Weights of a small mixture-of-experts language model, trained from scratch on English Wikipedia.
Size: vocabulary 8192, 69.3M parameters.
Experts: 80 clamped SwiGLU neurons an expert, 4 picks a token, a softmax router.
Training: 351M tokens, 7658 steps.
Below are experts of layer 5 (counted from 0) of a mixture-of-experts language model. Rows are named router (the router's row for the expert), gate (a neuron's input weights, with its number), up (a neuron's input weights, with its number), down (a neuron's output weights, with its number) and show model dimensions 128-255. Each number is 50 + 10 x the weight over its row's rms, rounded and kept within 0 to 99.
After each expert's rows: a language model's description of what the expert responds to. This comes from a sample of Wikipedia text that the model never trained on.

# expert 42
router:69 47 42 48 47 46 36 59 58 40 45 30 44 60 52 36 56 36 39 49 48 64 55 54 57 46 44 57 57 48 61 56 54 60 41 67 51 45 53 42 33 31 35 70 54 44 45 74 51 42 49 45 69 50 55 50 52 36 53 46 44 53 58 53 44 60 63 49 40 59 58 36 66 32 51 52 40 50 46 50 38 56 49 52 39 39 56 47 55 59 46 51 50 58 34 46 49 40 51 46 24 45 55 36 46 53 54 47 59 47 49 55 47 44 61 48 41 62 58 40 47 54 40 52 35 63 80 39
gate0:63 36 43 54 49 56 53 49 48 49 79 53 59 53 38 48 55 49 57 59 55 28 51 60 43 62 51 46 64 53 45 57 61 45 44 49 47 56 53 47 50 35 46 55 37 50 43 60 48 25 51 57 38 44 58 40 48 26 36 52 60 63 58 54 45 37 54 48 71 52 64 45 51 47 63 62 29 46 46 53 39 35 42 56 49 44 45 48 52 48 54 35 56 61 59 62 42 58 49 42 58 51 32 44 55 35 63 37 57 57 55 44 49 39 16 21 37 41 48 53 47 35 37 45 29 58 56 30
up0:71 36 30 44 47 37 36 46 51 54 64 44 49 43 40 54 66 33 55 57 55 38 61 41 47 46 54 55 63 41 58 65 51 47 57 48 61 64 49 29 46 42 54 60 28 23 41 45 46 56 53 63 44 55 48 32 43 44 46 59 55 41 66 60 34 50 47 45 53 64 59 52 55 45 62 61 49 43 52 57 43 39 51 45 43 61 34 50 51 47 59 37 56 48 48 58 54 41 50 42 56 47 32 49 50 45 65 57 48 68 52 48 47 40 38 53 42 55 58 49 26 56 39 43 31 62 48 34
down0:64 46 55 41 56 67 68 41 57 57 41 53 42 56 51 61 56 51 49 45 49 45 59 59 44 54 56 54 43 60 58 57 43 57 50 47 51 36 67 39 58 43 31 38 60 58 49 59 65 39 44 53 50 63 55 50 48 76 46 51 56 26 57 44 57 43 49 31 51 63 33 43 44 45 27 55 75 56 64 61 63 40 62 53 43 44 66 61 68 58 53 62 64 59 46 47 45 56 49 50 53 58 63 59 64 64 63 66 47 46 62 43 47 46 47 53 37 58 43 59 35 54 47 34 53 40 29 49
It responds to: Place and nationality endings. Final pieces of country, region and nationality words, such as Danish, Swedish, Moldavian, Auraiya, Vijayawada, and States after United.

# expert 47
router:60 52 59 59 58 62 47 57 57 32 39 38 58 47 47 39 61 42 42 33 56 50 46 54 74 60 52 46 65 48 62 39 36 44 37 53 39 44 60 58 47 39 49 62 43 52 30 70 48 52 50 44 52 41 47 40 58 52 62 43 45 54 60 41 43 40 59 53 40 75 64 55 64 55 50 41 69 30 41 73 57 38 46 58 56 43 55 60 24 49 50 58 33 44 43 67 55 55 48 60 55 49 56 38 44 61 28 60 44 43 58 55 51 49 58 55 52 49 52 52 71 49 56 58 41 56 52 32
gate0:41 44 42 54 42 56 54 67 59 45 63 44 59 41 34 55 57 39 47 65 59 56 34 60 41 49 61 53 56 42 58 67 54 52 56 50 63 53 57 53 56 51 56 49 40 55 42 71 56 73 68 38 52 35 47 35 50 63 55 45 52 52 63 37 70 39 52 75 48 52 65 62 69 48 51 49 42 34 55 48 44 57 49 52 49 52 51 53 34 42 59 44 52 49 43 44 44 44 36 56 57 16 39 53 49 48 47 49 60 63 43 53 41 62 52 26 50 54 34 54 47 58 49 72 60 45 50 49
up0:54 26 48 47 57 50 45 42 65 58 58 40 66 49 54 63 48 54 54 59 53 62 63 52 59 50 63 50 55 38 49 40 62 36 34 50 53 60 50 53 52 58 45 61 58 61 37 59 47 49 40 73 48 64 53 61 38 58 54 74 47 54 26 49 46 41 47 58 57 40 29 61 61 63 56 33 57 52 37 22 44 47 51 46 38 48 61 47 44 30 49 38 51 49 53 43 40 43 58 46 62 57 60 54 50 63 44 54 44 43 44 65 47 63 24 56 51 60 55 50 59 41 50 43 39 62 60 61
down0:35 39 62 29 49 46 62 66 55 62 53 46 67 30 71 41 46 43 48 57 69 50 54 56 44 49 51 52 30 44 45 62 35 41 50 56 50 50 59 35 59 45 58 40 60 38 62 73 55 33 39 48 43 49 59 46 28 54 69 34 44 43 39 45 64 44 54 50 45 41 56 57 50 51 40 47 54 49 60 33 57 44 53 51 64 46 52 48 43 55 29 50 32 42 56 55 43 49 48 53 45 22 37 51 54 57 62 53 43 63 27 40 57 39 48 40 58 62 55 73 47 36 46 53 60 36 34 61
It responds to: Words after the. Nouns, adjectives and word endings right after the or its, like founding, main, largest, eastern, early, the arena.

# expert 16
router:61 42 48 57 46 59 53 37 68 45 41 29 46 44 36 45 45 48 38 36 53 50 29 54 52 41 43 33 54 52 65 56 51 48 39 50 43 22 51 57 74 40 46 54 54 52 62 53 43 43 37 50 48 34 32 59 42 46 47 43 50 49 40 50 46 29 55 65 35 60 54 47 47 37 38 57 50 54 41 55 54 55 41 44 46 44 56 33 49 42 42 51 53 57 31 37 60 43 50 41 61 40 58 52 55 40 43 62 37 44 63 57 45 55 54 59 42 46 48 51 51 47 58 59 40 82 50 46
gate0:49 74 49 49 69 63 40 36 35 38 44 47 39 38 44 49 43 45 39 48 60 42 38 63 60 46 45 46 49 45 59 61 67 56 43 48 51 54 48 63 51 48 29 48 48 56 53 49 33 46 55 40 29 55 48 53 54 55 54 54 69 54 49 59 31 53 54 34 57 50 78 52 36 53 51 45 34 61 24 41 43 54 26 55 37 45 65 57 54 40 64 72 52 49 61 42 54 45 38 44 43 63 30 51 55 53 44 50 53 48 50 46 48 19 38 43 47 51 61 43 42 51 51 52 51 43 51 46
up0:51 77 48 63 48 50 36 56 54 48 43 42 48 62 33 52 67 55 74 54 53 71 59 51 54 39 57 46 54 43 36 55 42 44 38 51 67 46 48 32 38 51 48 41 56 57 50 55 41 66 45 49 44 22 50 31 44 43 59 58 50 34 46 52 57 53 41 66 32 58 54 45 49 49 50 42 50 68 61 61 48 39 62 45 32 59 43 60 46 29 58 45 40 29 56 71 46 42 41 42 43 33 72 27 56 47 20 45 49 50 58 63 56 51 59 60 39 44 47 42 66 43 49 48 75 68 61 55
down0:47 63 37 38 46 48 19 50 44 52 53 49 75 36 33 75 49 63 42 59 60 42 60 61 37 49 51 53 58 31 45 40 40 62 55 45 50 45 55 45 52 53 45 49 55 39 50 62 67 38 48 27 50 51 41 38 40 32 34 49 49 48 57 56 45 62 66 61 70 47 69 53 49 40 54 56 49 66 50 41 51 46 53 56 40 48 54 57 61 41 44 48 53 47 61 58 66 68 50 64 45 53 39 47 47 34 49 52 44 53 34 50 33 41 45 43 39 54 37 60 49 46 32 47 56 47 46 40
It responds to: Zero in years. Second digit of four-digit years after a leading 2, as in 2000–2004 or 2018, plus scattered nouns like series, project, award.

# expert 9
router:51 36 65 54 42 51 37 60 53 35 56 33 58 62 50 43 58 51 41 35 58 43 49 41 47 46 52 31 59 42 58 50 61 52 42 59 38 49 51 57 40 45 55 68 45 54 49 55 49 62 66 37 48 53 57 46 32 41 55 40 53 51 58 58 33 35 47 57 39 59 50 64 52 38 46 51 62 52 40 67 45 44 48 59 54 54 64 56 49 42 74 54 47 55 39 57 47 58 46 43 47 48 43 50 38 32 62 63 39 50 58 47 45 38 58 33 48 43 49 24 56 51 65 48 30 62 54 49
gate0:60 51 44 51 53 25 50 45 57 59 49 52 33 50 51 57 49 57 51 36 45 46 57 40 34 62 67 52 46 42 50 40 46 65 60 50 63 51 64 38 38 43 62 34 49 54 40 53 57 55 57 67 46 65 43 58 50 46 53 31 31 50 65 51 52 74 55 40 39 44 48 50 54 54 49 43 53 63 42 47 48 50 38 41 48 59 69 38 52 50 34 41 49 61 63 62 34 51 43 47 48 63 46 59 59 45 57 70 55 52 56 40 35 45 56 48 54 63 48 45 57 33 23 48 47 38 40 36
up0:48 56 47 58 54 45 42 54 56 47 58 41 55 53 59 48 48 63 40 49 34 63 61 59 39 60 54 41 54 56 54 61 37 60 47 61 35 48 64 41 43 50 55 40 57 55 43 58 46 51 59 64 59 47 51 57 47 21 42 26 46 73 66 42 44 54 33 64 49 58 45 41 54 41 47 56 63 60 41 45 45 48 38 59 54 47 43 41 56 41 51 58 52 54 56 55 50 37 50 44 31 54 46 58 37 82 52 53 66 67 54 60 36 43 36 52 50 68 57 42 41 49 54 63 59 64 58 30
down0:47 58 38 48 27 44 71 45 52 59 53 65 49 45 46 49 46 43 56 43 39 57 50 56 53 38 70 46 57 61 54 49 56 45 75 48 62 49 40 48 32 46 48 35 45 57 58 62 56 58 55 62 47 57 50 39 43 59 47 48 33 49 58 56 38 37 55 33 61 51 48 67 35 24 53 52 51 38 47 48 52 54 51 39 56 36 35 52 50 57 43 46 46 44 55 40 48 56 55 45 58 46 48 41 35 52 57 42 50 49 64 46 60 75 60 45 57 42 37 54 54 59 36 48 24 48 46 58
It responds to: Name-internal syllables. Middle syllables inside personal and place names, such as ar, man, or, han in Polar, Emmanuel, O'Halloran, Sherman.

# expert 19
router:50 51 50 66 48 42 31 47 46 49 48 21 55 35 46 33 57 49 54 49 60 53 42 45 58 58 42 27 40 51 51 58 61 43 46 44 36 38 45 40 54 51 32 69 65 47 43 61 50 42 51 44 65 51 43 44 40 40 53 40 37 52 60 69 45 50 46 60 49 58 55 35 61 66 55 39 42 42 47 58 46 53 41 50 49 60 63 29 59 37 62 52 41 62 47 59 46 23 59 59 59 45 56 41 36 55 57 54 55 42 50 49 49 56 55 55 35 48 54 44 58 70 55 63 52 58 55 40
gate0:57 47 63 60 38 41 57 54 34 57 61 53 16 54 41 50 44 31 50 38 59 53 58 51 45 57 39 47 61 40 64 64 59 61 45 46 71 50 57 75 57 55 62 47 61 50 55 55 37 51 69 64 53 48 53 60 54 38 41 49 45 47 39 63 47 41 43 54 62 53 50 57 55 45 51 42 57 57 48 48 48 58 58 41 72 61 34 60 62 45 39 49 64 53 50 56 43 55 56 55 37 54 48 39 24 32 42 48 55 45 50 47 64 37 44 31 37 43 54 43 52 60 37 28 40 62 55 33
up0:51 53 54 40 47 56 53 44 56 55 52 51 49 58 63 63 52 28 44 32 50 49 51 69 48 45 46 57 56 45 62 63 59 53 65 48 64 42 43 75 45 49 47 65 48 54 48 48 47 59 46 47 48 35 57 64 54 58 57 62 60 36 45 45 47 58 53 51 40 66 31 41 66 24 62 33 43 51 40 51 36 48 40 37 44 44 49 56 57 57 47 41 54 44 46 50 56 35 55 68 37 58 55 44 27 30 50 48 59 61 40 51 52 49 49 38 41 62 56 37 53 44 42 42 41 66 58 35
down0:48 54 48 49 50 58 47 48 53 52 54 63 56 47 45 43 40 48 46 50 66 36 43 54 53 46 64 42 50 58 58 51 43 53 53 42 48 53 36 48 48 44 64 45 57 37 52 48 73 55 39 58 49 67 61 30 37 58 49 58 54 51 70 48 56 43 53 54 43 55 30 51 59 49 55 51 41 58 61 45 68 51 60 50 56 57 62 64 56 56 43 62 54 64 38 44 41 60 64 53 45 58 58 58 42 50 40 67 51 46 54 58 39 45 50 42 57 35 48 69 68 47 43 48 57 46 68 50
It responds to: Line breaks and born. Line breaks in lists and stats, and "born" opening the birth-date parenthesis in biography leads, such as Simone Addessi (born.

# expert 17
router:73 26 47 49 54 57 55 47 53 51 55 39 48 40 37 51 45 47 56 52 52 54 34 55 50 60 40 61 63 42 40 46 46 57 39 51 54 34 56 48 54 46 46 67 63 58 39 58 39 53 43 48 44 41 56 49 48 63 61 58 55 54 45 51 36 35 45 59 31 54 60 42 48 49 36 47 65 41 41 64 64 53 44 59 50 40 58 63 45 33 50 59 53 52 31 49 57 45 50 53 66 36 46 44 44 63 44 60 35 57 60 56 49 43 58 56 49 56 48 53 60 35 44 54 42 55 67 35
gate1:56 48 63 58 60 42 53 41 56 35 32 52 46 45 52 44 42 50 51 47 47 48 49 44 43 52 49 50 48 60 51 41 47 39 39 40 48 33 47 51 62 40 60 61 41 62 45 46 53 46 46 29 26 45 37 54 31 58 66 50 56 54 47 39 45 20 43 67 42 45 69 59 42 50 33 54 52 39 41 48 62 54 50 51 53 46 60 60 38 38 66 44 39 55 34 52 56 59 57 47 62 28 40 35 43 62 56 52 33 37 75 60 39 37 50 63 54 55 40 48 61 45 42 60 54 54 55 36
up1:48 38 54 53 51 59 64 37 55 45 34 55 49 49 46 48 41 45 50 39 50 45 41 41 45 48 39 51 54 65 47 42 50 33 43 43 49 39 50 56 62 43 73 58 49 55 47 42 48 40 45 28 34 41 43 63 31 52 61 47 50 54 48 37 48 29 45 72 36 56 62 51 45 38 33 47 54 41 35 53 66 53 54 53 50 43 59 61 52 50 57 45 37 44 38 49 50 55 52 55 58 37 54 37 46 59 60 47 38 50 57 59 44 44 35 66 49 53 48 47 55 49 49 52 53 54 67 33
down1:43 44 43 55 54 53 54 45 64 50 56 67 54 42 46 50 41 55 57 73 35 45 56 66 44 45 44 69 58 54 40 52 44 49 52 50 44 76 54 61 44 48 51 30 43 45 55 50 49 36 48 59 51 56 51 46 52 51 37 32 29 48 51 61 44 60 46 29 62 56 27 48 51 38 59 51 57 69 39 44 59 73 39 55 33 51 45 52 51 52 42 38 52 47 44 69 52 41 49 47 50 53 48 33 36 62 58 54 39 33 53 44 42 38 51 47 60 40 39 50 52 45 45 62 67 67 45 48
It responds to: Digits and word starts. Single digits inside numbers in tables, dates and measurements (5in, 2026, 100 mph), plus first pieces of split words like ches-s, arm-ored.